Experts of a small language model: width 640.
Below are experts of layer 3 (counted from 0) of a mixture-of-experts language model. Rows are named router (the router's row for the expert), up (a neuron's input weights, with its number) and show model dimensions 160-319. Each number is 128 + 24 x the weight over its row's rms, rounded and kept within 0 to 255. Numbers have three digits each.
After each expert's rows: "comes after" lists some tokens at least twice as common just before its tokens as in all text. This comes from a sample of Wikipedia text that the model never trained on. Tokens count by the router's weight.

# expert 10
router:112158127127116144120143114127168098143138143148136099109053138113120147182085141129113101103102129093159172128107155118129111116127114136148111131155136130123133094156111131144168129133166100130166142129124152124118095085114116092125068098165126110144111120152122090119147095124135159146126121153103121183188099124119128120137093126093148082074134133167127133125127143171114133113119142107136093131123153124154157146170132115106134143134144122131129114138102125116163128111115143
up0:120140157158127099136134114151178175101202134119125103152132127153090147122145119137146120125114154179148106156121159162132164110134139139135179159175108112100162113138130143145164158145127107091101128143155121129077080128150135153120093127158142089100138129097142181093109138132132134153140068124096150137088159152121152126094153157104107165108113127119123135111124114109150162128092110152144105095140122133152156110154119096148129097136105116138127104123171127124111119091096123
up1:114140126134165113167153145117146143160097149109154118122110163097102140105119134149168198134120136146124134150114107109105113128090147180152115137138126157160137113123135101186162131135131125171160097109121135120118156156109170141094120138103086108134090106184074121132127128113095119122134149160136121092146116131154135143195121151122161126110116129157123137168120100173138119129073165115135129137162140161081137124146135151116155130123147134134147093100128115140114129116122125
comes after: " |", " R", " B", " L", "R", "|"

# expert 19
router:119130118171088130140095112136128112090123103124106117086113160146121151145109141101094122146118100080142094159130157129180157142149142094120103105153128114118128096107168121147134151154139175125120122162194157122117111102119118096118112108170145142128105102144156126134138090126146134121121108105155134168164124082139162115123137141126146123113118126157078086178112113143115142116084171118167120070122137115139126140134160139099122177132132156104134127175107174116135112142157091
up0:121154119159150096137116139141135084135177124071123148154104154140133184135099148179105119133134116119129156163140152101185119159129167128121100111152122101112151116136146136136113133135178135125101131087122138142073092107180128120102161147114156150118172128159122100160150091172088127156095133132100076133116066101153120126147165168135131123136088108099102115126171113105106116138132144150112115105154110150144145147108148122148114109093123169180133137147117168140174127122112136
up1:091157126177159144115139135115102185107139123082171140119123099123101134110079135099118107143136161102120140152152123111149125161073114133137086130097128118124120151095162118123173087131118130127106152147180147130115108128103095147124129115125139171125134080139155127146156124098130149138130114124127189169139119085170169142128133127129137115154148082143109127125143123104134140141122123167094146159182111089134128145143154161141097117165128132136123090128166174141111104079079122
comes after: " |\n", "\n", ")\n", "\n\n", " K", " |\n\n"

# expert 17
router:124104129144107130150119118141152111117123124156122090121153092131101154156101135111119116108103120094164083163141125143198172129118126118121129099160064121130097119118153108130168140166124120113091157165188109110113133126126163110178122131136163140127146126201184113083155093103142145119104070136121133142140121132144135077111093114116143109123126175132104146165124159123153108144108141123104114121128150142159123107158153139138113142123130147160151107169140177087131125164152105
up0:116163107133115143183106145161132130123142160170138152140173111135137153127128086135083120100172138085107096164133122103122157137163145124088146163111096104131120114131128178097125129081108137113118098109159129127164099137098131099129114122112143126099107151123136119136070107140141097123125117135139131172097099155131126132150172150117157133109148117131111141141122114096126170117160125149148172097137149119114148136160124098148137126149129102117126108181155067155102133185183117
up1:105146101067098126111139164173071099095103106112152147150153122138137110102109159080086082121118114134132126132109110150124123116132123127102113121156130117124112113163110133135091105129136126141132177119087154127120117121131081110113092128122111138148130123111088151127126111127142159146105080170129126132080153115132136113140087130102134137133141120115158108114137112178145136121130143101137127103129131063170127090142157103126139152126084158105136100137159124158150097102125117
comes after: " the", " The", " his", "'s", "The", " their"

# expert 22
router:152132172137138140146121109146178128112114122119160093145137147128105134143119149118095119083118114094139099125122175123151187151122103144101110113149093134122128114161154056161180133133169154122129176142140100111136121074151158117191132133170166175156120102140146109124131119113090131121129073120137126165136120107106155089121084114128154106104120136157115126172141143177130121118125155112137098118092168131174122136121176145129120185123128151126164127188113173081151107153168134
up0:136127137125117131147148150128127132145139124110148124102131106132128112131165145091144134094104123112108182152122158130161079138159132118117152118130100169134119073104126138164162135097124121110128057150141157150126105144120153123111132142120147102113157114123126128127103152132118111113160116078115144129096072101087097161132188163091154138147071098133132129154121141104150120156125109107154098128115087148134140178123080072099169123133119113125149135152115143089137103138124085
up1:145098127143101139128123125089092149128134115152109164167132128144116159125116131082113073144105106111137101100156136134103132086151117114129119150123103094144098167101128151176110122070120121135129114112096117135148130150107111094127129152108116127135147127138098137100135141144144151134146191139113147123119151146150153106137081158142121118147106125187105149129137118120093115121140130139125135136056141101127133147062084128125136110157120114109121139143139104149094159078134145
comes after: " the", "|", " A", "\n", " a", " The"

# expert 2
router:148097127122095156147141115142130115116126146102140116125125110124127136169121147126138089106110110124174097146126126164128155128111087146095130099170108157118091121132119103131155115156081133149168164166143125083127111110121135090158114121155149128164134101121133101103132087113180140123124071146109109153166115094166119106123110128140162076097084178123119125172104105155131106112125137132117099089116142143160136090136173150111108138108130156142158157123091146104162132140167114
up0:135116119167120113111090128132172148193127139148128115131122092114118133127094119122125145128142121116168122102176066152161110120111170131143126104106062107162112121098142129143148141111168101119128129140127152148139133102134164132106100107128138153090143123138122184099149125124138154170106128159107131110146100116155156111140127106107112157088123129137136116133140151137162077111149102113111117148108123137114142124126099160136118130112124129152105154121160119116120132106133137
up1:143153167129149126164114141108116128136114124132116103155101099113103157139160130108197123096150158152146103108089179165150154123130191174131156159149118177151152120140078106106123127142122134120118164116166108136147142181165080117164120138115156119154138150130151105134124146110112129125128094127109118129105171113164119178147116143107129062116127112129152117126153119146162095165068132139077126142092149119118143088132149095127106138177137133135155136158146169123114129104120136
comes after: " the", " ", " a", " in", "\n", " at"

# expert 13
router:131143112143120123114140089111121093100098122166128127129061163110117145170116133118164131122091111077148134127121125091139142119109131126098117059141110148129128108144150121126149104113161143123133127110137116117134107058128162104168121125152130144156141116156137104106166133078160140111137090127146110155149129082123124118117092085098173106110108166138115118126128162156096119128148164075138081119119156124148127111162162148129125174136140160135132128149101137093132128140151137
up0:130108147134149102096130125151138098124146113153159118105145127131106140139142145126108167131125134095093072121137150189126130100154157158121148161113140140144118133149124162106096154102111121163074172128122158107132112183150121162136120112121116160075143095133101153110138134120166098122103139117134195111161104086100104115110152138121154102150115104122188143104128101110149151147141112138152156100157137126076136141086126102100123155122100139115137117100119137144136083155147131
up1:136141132135109169107128160088111147115172114102142128089132123149140110132101142139138167208114139140099114140162154137121137119140160105136124127102054117114156124158155133112135095075131145147173134081164151095142143129164145136139093108070118146106117124145159147151111150099123089102157112172084147074129111127119149112138091148093119146115110125127078126121135124103094081147114152114157136125138116128155132114137149136113151115135108120153142179170116134151152119143149130
comes after: " |", ";", "|", ":", " in", " September"